Experts of a small language model: a sigmoid router.
Below are experts of layer 3 (counted from 0) of a mixture-of-experts language model. Rows are named router (the router's row for the expert), gate (a neuron's input weights, with its number), up (a neuron's input weights, with its number) and show model dimensions 96-191. Each number is 500 + 50 x the weight over its row's rms, rounded and kept within 0 to 999. Numbers have three digits each.
Before each expert's rows: "comes after" lists some tokens at least twice as common just before its tokens as in all text. This comes from a sample of Wikipedia text that the model never trained on. Tokens count by the router's weight.

# expert 17
comes after: " of", " in", " on", " at", " for", " to"
router:513371449572496523496522541394420400521479494486422459449485402462626463561526452488463540473510558516406585472476594581418559576535553448568463513483518538451435503507472517425448487438489500524520472403464547547583509541474543466503499538464415500496510460458487470561521483487551435425
gate1:514555537555477555424466539499461497600604503509473491487436481564482510387501568525537456414493356440509529494466450461605506506405604457478549517545441573517565458465459503529492444528506476436465561536489474452478544545415602483534557559597507501523506424541445532428437504469530447499
up1:492539458405485476533509500431486551522430476488474587444499533557486497592509576490560409600500455549526523507466556494458506379586526521595573513505464429463488584487540546476471527461539571553454417432459481499523499486577483497437496396535375455466491410464545505505512480577480510494
gate2:476543500417461566465549536430446501557440441602544525536540546538498366513423533488530469500549369485510555509405508430562533436515457523523572530469456401378497500468471466465531440453596545512485453470468492464525558505467439533437483599494489533490532480440429503542514563536476431502
up2:435545574473527530466531541541498450487339480537527471435558510458548460552376454571507522495573449473460528483448482510496489577416523528491591523575428397485604545477493455486460480570548517537518491535438571509537428499584469480500454563575550524511499402488501509524520517504475346513
gate3:536464491389502487416501460491509468515536436519465455481529478539505526515453445514621572543494583413417586517561486537510492531498495474481533561532556445462515574514416475474530459565554478544429423495526536502423434549542516497526507532414444607564540510578491448578453432506489519563
up3:404510434497597612473587485439531380443528486427506486534465472500549444460440527467563504516496458412570540427450509399465570570466457434505440434428618540471466487480509458428522532486417465465422524578540519488535482605458449482488483496500504491602538448433493564439464478522511481494
gate4:489504484496461477519476449491561463547518529517529557596483457463473503419518536532555563513417502494544583542568431483438561458439487377505551454524524440477480462560535499362543466549474469514517482462568446571448440405514488471475491532555542453497554508522422541536471522473651483507
up4:554418501476511461497469502527640458582464475525491482523540436396516437530558592555578608560527455482502599492470527482591505510541385453604520431493401465524534493501512464430515464577494525380481566445407477449447495489431520439422534558474524519416516487465597541490504446548491491537
gate5:426547524454428532495452491529487525492543507461523448510527476467427504519408494557466487571575569436585527596492490486625479560502498545524556557498485527577543385519564551566460478522439469478548566530461567464536510548528535455488467554584570476426498569456486532475492439485505468372
up5:453547466479498475433509458413496452443509543507510508522475415439544535500562490505416513412490557521508456479520404575518488515446603576530578506458620500521471432458494540462598481502452531502492504471537444526429486525548404487502432525532579501469508511502542493515530552389492535575
gate6:497508546466568543538479395457567445517513519466565537548500465512596437484524520509523554392430470453526465474483475481472459471496497520535523402551496538484495462525605403505444547541418491482515533676551469526501482497579454488550454478500502556586493555538515532482501537532556462426
up6:476485517484532495453505494595534451490511513466450470503380483524487465473525525511568482595470462516493442529521526500509514600556558516581470562514427523436545479411527509462392447535459450508502496463613440460541501503552517491464498479513575523558471619470391442564493520512447523457
gate7:509575356527592464515476467454592458473522490501453491464506516490471577471436537470524475459546503471513396481528464504496500450527569523543497509468528557577428492491556443480588526504465542578509473484448483575505427565534517504484359465417510476554513540508567599489451549532472509440
up7:533536495477464569481462386494508561478466520503455548554524416468525547527488611481454520540543475448506429557489492578532481495548543482507545518479473514493474438521509528522529547445581475495483438526495465494539531554475447431479523551551469446449537528454556586424567523556511483519
gate8:585538552406567553578556452597613423551613513558392452522547540467408397431529495502510514510494519510499483532495470433488533483575472526502398495461441626585466460428587484549524596470549497443451525586491456451498521541474504485444459576466533507480528540484492469548510534479540587439
up8:485499531523562539410496586497556462472538479617557460446580465560517426434498508381511497498405489519468519459573458508521439547581474513459457479467426455442435488477511550474435412531534487435421483476435488506552547412455543444459487419500446494619564462460559536435502454478494460452
gate9:418581443480551550485498478431478479513581529489507552488459514601484509521481451390509450427441515451547489515567453493514474482527505484576485542453563550506500460487596544435509554597421550500536447489491523574464480469472467529489493471477481559575446554515562464499501457470497488459
up9:454500487467554514462507551484511583527441442489465417481540404437465501528552528553394465514460500528432462485511550505468502439546448496481449438451372400480512547484459583546414419421520564499480518539458486510419540516437450466478506493466532482424517479521536497474531513556517519578
gate10:465456551479556488513553549518431547458577524573520601521505485500510441557574544477520465526455481500584467441513487551513423574467527499519455566529571555448511499484511566503497436418587415403518599529607500463441466540528442424573612518503506550542572618501460534457490419502428493502
up10:524578497433405500504443457596522494525480496488547623489438530515439423464533511513546464638517396566434517469419527421503528481531520475448499505590493517533523583563538495492529456517532530560478476542541541546493486483558662540533459466546527479624422517541530552465511549441473478417
gate11:553461636502529537498402514509479443573578518512527449499487437400593532509464519555551528555554566457622528422526398533468570504482549509541508459552455543524520472492481471520476463403522560605535598496485469567501518438485521491442473511548482490418536533491553463448505460488597561507
up11:473472426507469402442503474487464566444503464547551483533458410505546461507527451476608415474491377539465413467521562437561454494548485522515569540502490483508489582541538522547514433589422444508580482538524509533416466548552509600426409510509483527492502456568578481545514389490509531514
gate12:499575511510539532616476570473437434606509541443526489556494538528475503438423461508479601463489565518440566513484488423546504498531489482429424509428544492446529567520464513644539516530419562413541521631507484439491503478459484535509441470489552565450430576514536518523428496459532521528
up12:451496461558445498380514496443537515420496483482477549491557482530513534534478496451437503548480463461538426448403476519437470517405480465463579513577541529450523513546500467461461566430546510557464512506554538464412482490449483471428513547508366500460525497544433466457533475476492488551
gate13:484515541426524517471508570456456462446477624558528476366503451534502486525512574573573491452499582435485547567581526479509542475464506477525482555427489563443500464491519544609497397472501492469459527541518441471497473540541448467509581545393581524516503510510494489480525567559443505483
up13:484446556528489509532511512490544495484491484480482584571616553440374491527507509484496485449378438543444466478521463517534454516567535574508520499464542578461533473502546529433511615500547461517478462463486641535523470498528469496494463548530484486481446510567459523504545437469548538561
gate14:602537456468505410420510513480435531474505516612525571529451457391479564478513482562534522533445463524569490585509401522537549485571457575522524504576445472531524478500530422496532529603577610528453565551507516499465552441453465575457515613508517460484404389530491518372573500475454419624
up14:558538466448416446437509529508488551573491525616559555517539542516509522499538503525552478546469525446504494543495513484497510492496461472366526535541492444456469544392536430523544567603507624512421459514478437510447557558526494544531448566341506557534515428468505487515578455481448445547
gate15:597469443478584533551484556489512551558496471506426540493513590535520544425376467513521500526442500472626466521577555463524507497543597525470401408472420481518507523501408434512408509569481506510457495544470563543465527579474601548452545491550484423505428523477540467496494426602503481487
up15:509530526500485568538523419496458518486531532490578493522421436427450414511578524472490547553542506532489501503374457535517510442438530592491516511459609508534452469534536584517512606494485522450562416478521450436574510419605532507511482501514550541542521402505418510543499607526531521522
gate16:539542455521466480508456468518446492413376463518522444515552562523490504476522535488539471491534428513416545555432530438500482535527459563445570421550537466507507419547473423491510480489390552426513528554559482510591487475491555461456541538526433480506475473600468558413544454589472457512
up16:421485526459550573514480603495554556490508435540537507455540532527425439439515488444532508498484491538478476529406554491466460523532484476467556517519538487478536422516535436550450478519406591471543432474512408484504422496454477467379642461536500414624450470555552471420480353539458571485
gate17:558491421469542450561549503501563472618490549547468532449514490457491429448471434546498503447502459501577485443404488562547452487418513493425485495531412481542515500429523512556463627503449481502486513520505422534474481501428448462484503475423525610428477529442498602494527510521341545374
up17:538586496474534525517546510464416452537446478424483417476478508441493502506526496552458566412512583466492610444467451564485437529447539426480506551557388515495569494511561472564577514465494530503505483442533443518548523566539484416546514400430558524415510496468462560409495492479613488443
gate18:515436557481492489534492557500461522546350578530551524460453570514538454511560532478514538410526458528487526376469475471465467486534473466455496529563535521513496587438550420625497516520555442509544515553457513484492474453526511547528536452463521534480469465445469561574560589529470507499
up18:537458578426501465537547526503520528501434527530530511468520550445496483558538545548485545452528484572416538453573521466499529450509457496450502433570533552569500562449520399587532523539609503574512508513476496467488440507509446539448505462454499492451511489523522550549536616524423454538
gate19:520498485544514586489532420388377502513447524506561466550501486486471627501507552446474499508532487543551508468478497476423434436421502522449598474469515441502494546462477565418507421407426453479521393448559528554496521468506546482424438501496563420413491464507460472532469558544501489509
up19:494437549400432387411514448404474516502553542510537459622518502492381493506468501552545451561572417551441470421523491495444456499451549439374526474494549461514551548564463530485516558489455557501598462480476414566539437548579481487530471506491533520469485506431453546543559508428508502550
gate20:445471533610563407531501506412499496559521499588469389635580463494420513484524410467563430435527517453448426487560427495552563488453513554490568518450558491501416504471381454447516564572606509480542558459558478535536456485465431516467445546491509511495366513528526508517488501534436505619
up20:538454542537532484473616538512594491423442417521481471500540567513535457556486574485426517422448484519487553430520438414471505549453521468510473463526616470576484529508563417546502420340486521434460550528502488486563446449540537432520554509508491529516519436462492445576483468442373447551
gate21:546501473533438589473543505583577544569515577443495472534532525514480508491554435502454473486518629481571461434488482532526449387503557433420612497517449567490546468383511565564475523481596393564503478557502521426451492504566390475487434550471650479539552510503555480513434464485454583449
up21:515410532523473517378544540564438531588495462500481379455474559593519458517565409432466537478518454542427473537559482469541436524418499454432584408515386512637567563485484491543429476472465429482459514560486579492465469537440494564513473545532434456518374451422552546493479509492461444464
gate22:454584517534479513499433553462546579529520565560529485418595544445461447459557486592419546523456513437463543502548396495515453495423512568484534492440534438585432380522509408559523488464504471521463534552425515516550521525451580500508570559437386457424467452553512523490430563479456433458
up22:444617510541521550560448598442442567578572574518501432540556531487473477515548507547448498434473523455564536467481470507488520512501437517369508468430558521529509502528440517541460494571493511510486521483460530525542578462519506520547554438613455424477456505524515474425417529517438453523
gate23:543611550507514461535445551548561522552507555511531523452492475390463511507464512537439595391438540536548435581509445488461437436389458536518610526522474586543602409517424499517535528477480563514503537489504474580482444474556443431527494551501455498581484523548524498585493465523419537500
up23:548628438561416506570551525533518486508455521577543522632485455401575527528522460416485606535471556463559518594540488542574483489425590513548522478534579561494526425456544455464577499419528504501456482465465392538485452456536575518520477526429515498460477534451537467509569502454428529511

# expert 8
comes after: ".", " |", "=", "|", " =", ")"
router:467514516472536516559513599533501512495465556493485483553564506530481527528512501520433526459513484560555492578427548478519383495531542531408495394475449527317487548514415475541410465502551519492518508418517528479510556476446464520546558523449458430484376567491492458501528436558661515508
gate1:487483453549458476504591485505539434542530552587497543517439476474572450407490454527549425514446479450480488525436610518535504464491512550518430495402541605514499460538482469477521540605496530497441467511453421511454487502538429474464427574502483538526584541550580408532476488535381520535
up1:457448446474534463481503481520479502493517429493486533445405519552394486477470542443507500503464493550454453496518451484490503449504483411506523549583388547522491588414524561452556428459472510537521548502492504521412517496562560430491441402525509534471448503472551564464517466536504403443
gate2:469504539518508436494450520477487483551542498618455547457508498497472458456498519587537561512462522486567516534542499420578557497531495499587552502492477587568473446402466516427550535507476436475545433532447519528521494538571437431428440521552495516467511488505549534458471400473580453416
up2:515551549500524379539519532471530529493586473597531603489545511457502433505423510479513525417445456536433436500579464481638450453562494458531485513520433462551461534456432512467479639522519508479504512549510483499418498478530497575463439474602468504456520535491484599519494473445542418531
gate3:521476543526487389508496504534524497606507479534527528560522483521412341520520459511463519533481506486558465609466489510611492478547587400489499486550479563512532438521485568508426516519539456425537521564594517511522471456457545491466486528476385516353481539508568506535629437639483523473
up3:476565445534455532441376475556477517433493508508554475442456538468425602526474527588500529492441482525444520461657603513508536516424379492468477552485440471467500492497514513465545492506471534533426500496516428463494455507542463499529448541466609434560554475471427436507381414315493447539
gate4:573526565500586495517561474550478438531515440483430523542500578473430576503479492413526546458505421462561514485467471456570511470500546544418435475470532511541512491500546508445564451614446550448533463500412569572469511500407411527454486532533502545487523530488441572602514425471443546457
up4:552532574544568457612605548477529476519432521485440491554541548496496562550603546479443513453476468542536539386471584533491465527475538575429427455469502483509519545536510458520562495543477585488473515431476521544424496491446409543541517438455456442595504552449500630543585474460463506448
gate5:494545499531428518517483443406493410619508422545517524545480549485469567457470544533509499421485450463613488536514500486519493522393542434501485486499450477566507529542563521479486561554464489521561562423514466476518487520548464488522513482466579521489626481506594395512590561565564495349
up5:503473529524506358392430536558544445550502345470435508502537510448449496560532488424513452582516521494433478490525545481588440411438574499511489489505502458470440444472517451552445577472548616567489528557452579486537508532568511482467567474488507483524486453505447522466557431485479494462
gate6:510472519507437458535576468401445527444489470413483541510492598479408511501461487491499458504544545478513488435409483430481522454490390514495471508580480518589507478464456466493448470528520549502549473437473542451567452500561474464414513499460542531551440402595555465523567474599504416507
up6:410408454461446389608523460457485470391477452469504505622500500525518492453531560505512444424432417506542475502447490471471561490536514536557412404448473462518557614430467542493491452568541388514494527447492484487471455532499514439497489543428542482496508429575490502535552601509565455444
gate7:445524547449501441525400516458488414474496509511525477480480479594525426421459520526449420503426515527450396439554483525584465402459415530443467569559435556505494479500616530507579561539494478451452514556523560582425476513551419534524501416494498532511452529546464578505501426535458467487
up7:470509388517460391467517451491517531502491484423480462503455519482408596564496472479489453391596475505621540442545473469398549557520536431524493479446493471525502511467362477469475506475477566514421486535396520438548568527460539389492385523528535482490575460523535508458518497445491538554
gate8:519508416493512466504491512489520421571482490533577533493428541479558428440527521452479446558588525457555524526428478480461546469442362464533486488458445521557521380487570495458422473519459435593460552564472490482488532635578493424467519512457464543496533465530473484490479588576466481420
up8:482529506470458512541536521562445564494484398533474518573499556507518618476444441448504503489447506500574459539496473489553531520475623488470499532470592426536486498573535495502568502505476576476532593456490539453434446433508521463467508485450500478344490451530495433564555506542563461551
gate9:462475458490508515544484503446519466551520518490500522457490523487699522486518541434554462618530547541542433512408527473451510414553504480590532448485512551506466511516511403497463506516523519512491460510504418491538494503449555505478473487424448548490527464523546542517426601718511406410
up9:471485493498500428466471483524577410530516609489560460428506424473505404491492582543466625512440555474521477436508454538467486450554410446515435526623420558483507496484534511490496547427476470448453523558488455460406456520520481418533514507386432545495531510485562633543524436592464486477
gate10:598618544494546513393537510524508452614502556434529577621551649550482499498493450517460432479480431489467406534534523513408477625584521550441562492546429498528498469564520511534590479517501594541530499484622488558476570515468506499522550454565493509562543486488512535533545428515569417533
up10:499608458421515465622464562503536525411537524575510407534471324496551549493556515467442488420488565483555556511530509527477480520481432365556448529444503479513399519466424488453459603467495421462399487526464528505415423446490470480528452504512501532513469497470466492478395612453484540483
gate11:498526426482494569544514490458516495512497475511524471454420475562415469544463529501525467561457416476562533437445469528450459476508431434483510529482614485511493503456462468497474520493488567515439510483498500538536456464553504478507462472499611502521449461491486547460489555485456521464
up11:479524482470492533532583499476491517511493441462556496477517517465533508493542640483509587506433543512497509502494449540479457524492584522536465497494580448431490507475500434416543460478500539439439434567575509457550441485495529431500490488633564463512543480482414536503437540533466502498
gate12:435420576454497518491527488503487494458533499498503506435466475429649534472493535550544634465535531460616505434480454508437491478469526455505537481457503516483570491559504480523463435487471522454364569534437509438471446491490472309539450459619603491508585513498436563484465568513470475469
up12:517602493502530642431421531521543504529519569502494475434559525477489338480502552531446412438433537531462481492503539496502474515558498501550491510543442448503546523480541513532442483492442458533521524569445500523542488504529484603428499538457548495501450494487497552530475570481476455465
gate13:536584325521464552474540484453431472426558394503503527542506482428480536505510479503558483478531469535446517603474499544549573515476528548498491546414529498497456507499522545480578440508504436485521452477499499523555425436515541554492488549521581540498547495492472557481536528481508533499
up13:489562622495512452547391481557469515504459522440579474518481506574351514517461589513505430477528520566471489434560500430398579528484455510441432497559488470525557516429432515493563506467518493593405510522497581559549472540554438490504460525451478437474446455470566475501522400542449524494
gate14:531524477539506680458371528466535466526502485449538402492554418519487491474435516502516440541502511455513473475561492524529519407470485601495519472443448549446422441527528535494451501536485616451577464473414522506485433571461518476507547543463544482491552559508502545441539464538531529425
up14:522542492494507400441531468521474491467495437556520552555414553595465445472462487470460502519575469454481455549528481389532533540550478383473408553574497503568472491518558491559530578600497448526399537544558510542540475485508464542458531472532404572440318508533580448522431477482486488441
gate15:491583493503450455504502469426459461535521511481571505465530553561493575435514526512521355415470619471512511514597492539488493500416484549453428495473502309528572469456488491429543566547445544430531480510582532549469441529466467468470474478492438489520497508565445509482545481540528525448
up15:505477501426566514537520485435489441482520445507467426461485453474588426497442580489575533540489484484539478507482460480539471571484532480517477525602485516458546489454537406415477463569546416493582523569360445459475504554448506474510443496537431567435452402477584426529374591488414510474
gate16:463618508547435537588416450552484526523477531380514574506512593606491511500468486477492427558571436506415544543393580512540509456573474476482495564501397544528528500482504558518468421531491559558563483479461358522521498510527501536487454516566527521535457461501542495525563429565482566509
up16:505464447436447467500427520596568502528460544448500527517536492421561426437516521402467286555450538488451545575412561506513476490541556480461423483532498505438526482517610403483513400493561536595539472518418471515423522541440461468491445492478509483530575548497624499480542417475505528363
gate17:511505469533507542578507474460479496562524416464481504504532503536476592455493457502552506478461496437485462486449503472536464456446454577529594522417513559506508475480478540515441505443465583480403438541472449482525574564517486477385519600522543572559508419520550420412467530432494572506
up17:632509495534547521583545542462582514534542442470433479461573448439426544491485533505489474459507566461606472477474471519460482463518452613542535536476474527544492445511452515508402573425531588477429480494572419513548535537509467492434508618464501512600473510571508430415446436499518569453
gate18:544471505505541592511526465446470509470503465437488520492487542621587433506398487460471489541551493490486492580517486499406460519545464632469451533508452496478482466445649399530403375548498534504574406452455462497448525572453482502523498505561533549512440467478540508576419588502530524502
up18:509479448488468478457345510605481503522471467595391523550506500455367490470571425502506569562545476447525468448489521430516538444482488419459552555495500511522456470545411571494514530488458557508423525464551521548500499400493518428439576446504548495482524526537441551461574484441477485524
gate19:490512484500538457563457491474429465535465440541486592409460545446472511478567431459506542502455424446535580569458554433538521432510484424471464497470513412608484584481471454491523511566456478548520514557469548463476593497512338522453444556528604592471511411459504553538482472490484540548
up19:580563566513521528496447529539490479503430502519470584515489509389575493535567455494385531476513359502503568521578544451543567523542536490434550523591528434517511574558580553549546522533486542559550570478477498480401621464496516635496501489509553578525451470427536540435473560422514547483
gate20:491531441439459526516426464524441421496498445443454519528460534492513451505454507460432534454471526456437545430493557415430487511527550359493475538632501488540521573496450502485562418662466502469465515503554515535457535536472476510435422462503488620442507560483514520566502549423472432433
up20:474535501580484434567567514580491538413525465531541547573494497545455546460478530451554462571556462524553443518459503551548579475458485522409506506385526554512465498498492514474383646418475476532473515550495438476493520509470554461477533446522474482493488450531451469470452548578441606556
gate21:495543469474465470488493517461408522517446510580417536510532536525484444543566571478486555531600399561464505453462537382489560525572541452479503468568483514519535537552598446524594398484432467543454529558414501592480465525513428527456522552542516593495461444489547403542586598420490492477
up21:516517511460523437460518512505449525477463486503464444538543561415455422554531623484430565475612472541506516462489549459440545550599555462435488494541491471500501508565547467489541406501488520556443521507424493498497531522522526533481525555548457576478464488482508409617525589426520509534
gate22:503489486542568603535464588407481443417462485480507550476508509490430549554485592520492515553552486530459508510455433464455491576470424511457611489525456501487483498502611475525495398486536438455538449495599512505376524535464456518594480546461600558511551498468472479502498469505513371451
up22:483546436420590565596581561489543527400461457507521542586528476537564535531494529479501499613477554451542501472542530504516552474509448552537544506482440445406555526568557517517544491493468502486552521538577431477399505527415524530513523449417569501467557525463530423523444562504504478521
gate23:429436462492493413505571563517493520435503479504569607515511501577466472588463475480570596528564450517446498489454479481508543554476556557472583548409528462511512528624568462497592505530441612460495532484454483494511604522542488537578480557554509522470588354500538486490510418436545470578
up23:572474569473520476529533538616490501502477520539519554519496485495513463457462457578581521640509420502503489541462540509570502507460554543537584516442453493526483586589497430497553499446532515425534552526483482516562561480482595414539592508598575523474473445465475412505375535435530350512

# expert 12
comes after: "=", "\n", " =", " due", " 3", "\""
router:473455493474448405514466524428502500538437567437543528514507388442561514484467523553475535510552511546513389498509433606420411482513531443484472523508505558361577497592431452502485436515490502561524363463525457430516493492570539570540426402441511458514479513541478517492434483558569473511
gate1:532447518486430471444573459503476496534404382403447478520478476549449520449420540561438508394580547490469511511526509395478568418496477451468545439538483430474564452458500582613419513469480538380454542561508520461421537589511585561505579506492528507471417434546477469541509446503544473467
up1:593579531577543528517472491455449578471560427607470584468502527544578435554534556632455491526433439492454442533498486480535524424428389640497505512461448580522487443555528581509516516481485495478424578483530507481465581517523495542499599579571547516489583543451487497475435568481504550463
gate2:497464555566515512518519533489525456428534491478568473400488444433501466392422589531483503482452476581466492531520492551472529505437508524566448478544497538473525478421516505452518636482443471509390482566504503462450517515492496420448507555444469528464496547556579534507573457572404569436
up2:491536447468487568552509510554471573474481529504393543584554550537560607512517431320482461509431564446562477500485507470490442446572494489442519542449523507485626513532547507503456416484490496457605452429422535562418461474456613522539526519526612394486531415494443448471455505569570409539
gate3:504523505553479565510461465422533511444588514520455450457555453456530479546541552619424537551494533481505492642536521466479539426511458541588569550429451498424426480468522526498533447478437423460579525497446517496501526466476393514572523494514420481460559513442435543529486505480527416590
up3:376572485493454467593515502502503580585463500584499449515493426431402555492549558576507466473445574443522504514509502515581514445439577542468459464509498474423459475535462457566448524612490501600553529471359546542495537523500363516459502564568519534475491438539512452557558504518502501511
gate4:492497628479499511489565480507436505485437533509516438433470585527605514412400517557495451523457586497472482483528492521523488432453494496466599479543548530414470583469501535472476515454524484487604472554550473565533539475523489542476467544492511456503521530492484379483574553516537526442
up4:529435471442526455532583464541455522565481428454516448409443625566517428467463545510538474527491514504495464423532567492441503497486490462517498477504501600524467579417404521399498397512571485487607441556606439443550592450453544477513442528546479481489491526513572438462547480477537514526
gate5:521468410478593473518528476499510496420584458505533449508431562522479571444402439492520509474519525443598490431489449507489459574481542501531475524476493610513518449480533517603501527637498583484503502652488498546433564500449523504507513524528542544477486569522559567485471602475496508499
up5:573505444495600506443500534518537479351564481437437485592546480499536577417475500379496476590523541425551539611441557479411455595478565497510475518462501568491490463582527535527528473526542523541457498552463494480431595481434504485536469488533482541481494525555551486475487532421416477435
gate6:503581461407514516514557520585529472523537427499483394481415498499452597446428423560511549601446489512536557476508422537487489464511414464529438529590447600574544435473499494489481386465513461513517464481478504554395484462444485487530597503460423538463624500447552495472464513503410484475
up6:604478450449510505523455504408546472575550530515396523589551482528500454429492489465529476326509529463495494580562543493534405468481601511479426402448577493521517449549515553509551577451561558436506544575513417600467536518560501472463419440504468544479560500507523473521493434491509533489
gate7:447408503517529461432548517488460442557583512472530441424367444442510494569440515498411584495596559444647480513559509465511475535574409495526597479432406489543493475458508583475516502501475435476452586503462473386474479579466557464489500506406474511449517485484523526498474516541483550467
up7:566464590504545480528483511555585546530454479537473470469602441493474515536454500524416465526530589462504506486495507526499418487458462536518566486408396579502520471492386403457464503427501563501544451496599524488459487477538529538381572538437430493494539548457534563553426480428484545532
gate8:506521389495471507485524414603456446517509565518453503581532546536556441410433490393619519565530579430563501464524489524557498465563481504410493411501532535542505525567564472576545553493526478550526445519472437476499513546421601546492526457499447517488480502557487485511490464580533510436
up8:454451499521555560473488565418414521472516468493553451554515435468527542490451458528399515507499582514507518461636411573459602619478462511453504521520536436428503498577489534456529552635452495500498441505456460492426423479476391546435503528443470452529508531534469539535527464401452406566
gate9:539486497455461537426473458592393417537477462489539480496499529479584529358479490587516460419561541436397574462510454550537448447450478552487515510599492437537482441419577539455537433450436415487610491585502477487502484479584442478558574466460457496531494516520527553512496539487347515565
up9:524462558527553594599537548579520588501495563433537496597512498555511454547387485506573504595500408475469444563520443499531530427510438517358562469567493458479465540468470471579430513498514514492464545482442494510389542515492584564482533470451505476499400501514519542528521493438604532481
gate10:410561519478519465454478470577385509470424550412559409586476571608489540472501462487526539551464563545566430516502458513570552475447512439495441518434521538482475523453469426537527488582507392471551454463501471549515490496526525480522518529391484473546535509540470514458510512581517456411
up10:581483468553509586519538535550531576520538450579498534577468533503478455511470529575406499407522491514439442485508560523495450526549584608447531480480508494493539451562448542458467597553468544479427505505582526463505527531512474565522528556569498536433412493437592511540483494455445598515
gate11:519436467407412426568503492462404477421605512574473495532503486502570547512476530477526483434492498468516433459628486484549396546479510501558515493505447479455538586568534553387549520511464503475481512566520561479459519603487532520523429516546561504405519550566480589503474496433546523535
up11:392542520512521549487508479438483408600389479501571535487427421512580505513481445434471500512490481479433642491492486568430542494562566493461467547571505476528476452428537512494482536493507462435496506471523465558579469457448429518542559464467393539448450520357588456547498457506505495587
gate12:531499443503537547539536489591560395500504406516384548463545600566570569484494415581545530501483449461553539562497469526413514484544427559497504544545488607526483517485428424504480439489457467443537396562587453477494546462450506479572589428522451518563466446518531509509495468535518586496
up12:495450507453458468540466557453493456386534468528568428470565507364541557601468525551438527602549526511521524545461473464563455539485493544576450455510520489467500499497476476388526410318437446543452580545485408550478513552615528535525460495500469538379521539499623546467431456429472553512
gate13:507481489485490487475512415479458426475534529444441474515489451584455439509495522484516515390484556551546525509561526443467515504456555510479477532496509414517467500559493460498507546490518508443468590524417483568483531538421469444475477398520572621538582502450518577595366475399493567542
up13:550500568482512458487497481576456495534410465542462525585440533412479489482438554494448470639467498466481477459504602450525440494473486499516520524505420466489463652445472459460494514439492387520429570581457515531570537469462450537481465434416588619452466554430532534500492524447484460617
gate14:515481454577537466490552487525566503536563457475549551457561573489487495501413567505543362539437444435575525427531423485446463463465523532531560520457546513550462491512573458479516548385610517475467515460480522560387484376522461545465514410426507545533528511513584520478523551460406534563
up14:483444435419444525524559462490485563451530474631535510513529416476524466423469539495438510471447554451484628579494622522510407549485497433484393424505576443481562546553494470596582461562515521582537543617474511386563553550452561542454537503462498432631555491491488518411482549536508487475
gate15:444411539560446537473575526452449452544524432530500467458437487381494423556495550562540495498482511527559530600405476506481531501483564574574585453472488498553445515509596530438454441439488412513584525457484440464433474478430560488431522596521576533473544496495494456529480588543514510475
up15:523475468497568484414568491678423500603543494544488405428498525438439475418544427608482543535366562487477479532482482448494458519536566523488406457547483574511405499435412462537440567473551534476405542577459467480464520470478417458428527532508519539542490494521542503516501527443514537481
gate16:426488500498508438478479468481515482539440537565461527464450390554580421494436528531454517394491445480419445476545461493499598494535514473467504427550650365589556495474481423509589578466484479471466588648479549538530423455520429459452518555510452547499446488498513480468459451409469579596
up16:472525508453519496472496504514486334425376576526528619473417484536530497548478544611487515394501438544430470467505527483525550528529508426463613417530501401579534449540455526586459495502514472516510551594486478564478467457522546473572535471508443584543553453444552419503543460524400503462
gate17:542527425447509535545552487487469445631472423545484508534472503445614526483503532462428557489488490467525465568502457502464461507514480567473463409500557542473556418572529464416564582557486467517444450582507457489490432507424524435417524553405495486487569493571508467429460585486490454448
up17:501471557610471464523470555499514651501494497581521540520478511574432522560513486590461408517467461594440545485531467514531473490573455544466526550501469490555529443507467589576413523377494448572504518531441529489534582521490366531560470481551473448473400474384506529531513496444472568539
gate18:439478372568579440409542423506577469547508587529516402561470489598471451511502468535531539451406487448442454405537550514507444588509569543545442489501581510436536404515526519567493537474593577498398553452403546584539516551498421546558533531435635473505537534508507518510477482532484439582
up18:469457586525519495431437506496465503484566574431515452469474422530551688506418516498429491502512530478557489602507455527539502551432555479623509496481431433484458441487536504532506540385429494571489472509468480552398558494570502390474439528496478477502489453532589428563451536513548495566
gate19:535522474447545570528425439571493429479493460408541504536497533509513509432513409485521565617578566431540475531390495512543555576538626485515477479542513568588479486558479498480519505454533486453462418508526485506537581498541534498530519602516457490602488527552474563560461443524472492566
up19:451469556450528472505478516492464409518472508596444380466488494492480470454561522527497618605504554446470510532448483433512533519535550547608477515443505458403583532490577521556530589596510474499507557570542500444523418591461384582482467570570480562512489476570481495429522495552469434450
gate20:458513579465474472597538538403531429503567600480398565553517558540531517528533552466462530430541564429550510476544548555517522528589541557475482552512483419442484418445442459498464597532510539394583595521541486497533499472494527501469510472533572500421486514557585542409582509536544574514
up20:508489563510515474556512595451559566512613504483588562501498514518476474530464527450443439583590513472464581477489606519487482476529574514476452467406508460464479497473455468483403605535474449452570584516487528513537592385545559575434405617502425509476509511599606497482613513428507545468
gate21:516559476514499416411497531504550547510554524514509549488489463487419503545563550550544467494524452528413561426516453461454509433588518508487515515419397517512514441564470475476460539427536538455414502435472498499641486560458504475420478500448515486506463423438537457478547480454582491496
up21:453474537474556429490490515536508538495509462554526495438522461486412488504612509561497464517460520464460618483416512487455505578509465566535554504416449549532567510558464591524451532470517442507492425548464526555563483604423478442395503600536583520461442438475580428477491512558505511575
gate22:552446521539451534487438452576500590517549378462489471542544435487519549499509578587528447592470627443439461521493479490536457541542512561551536495465452508471468451520512495514454443389528437513507429543482515500521552447490523490463537547523467492415517437477592442532461539432537474539
up22:486550466457449463458566475585491561476545367505576538551613496525469416520511509477511494395491507568482474534411487531467563506492468516480493580539469495509507518519523527615519449508484408487479535499424524609581523501524517503473531470512417440507454415556545427510538433502546533412
gate23:455518449476458525490519564552394401515531544494520409448409572473548451518469457480462518530537560472609519412493573532523550485554487429494553579564535514544537552460519488403565546588536431485433534558525540484567477463602620506541470479453582445435457531553487533478516526500513468470
up23:567553459488470583500529545547528472389508477541524456498559500547545515529530477512511559427551472513500475514541547534411501433529490511459505512558535478481494607534489523514507481509563383522533593529402528464497465410620535581549462362511483506479513506462467494539498548502593494481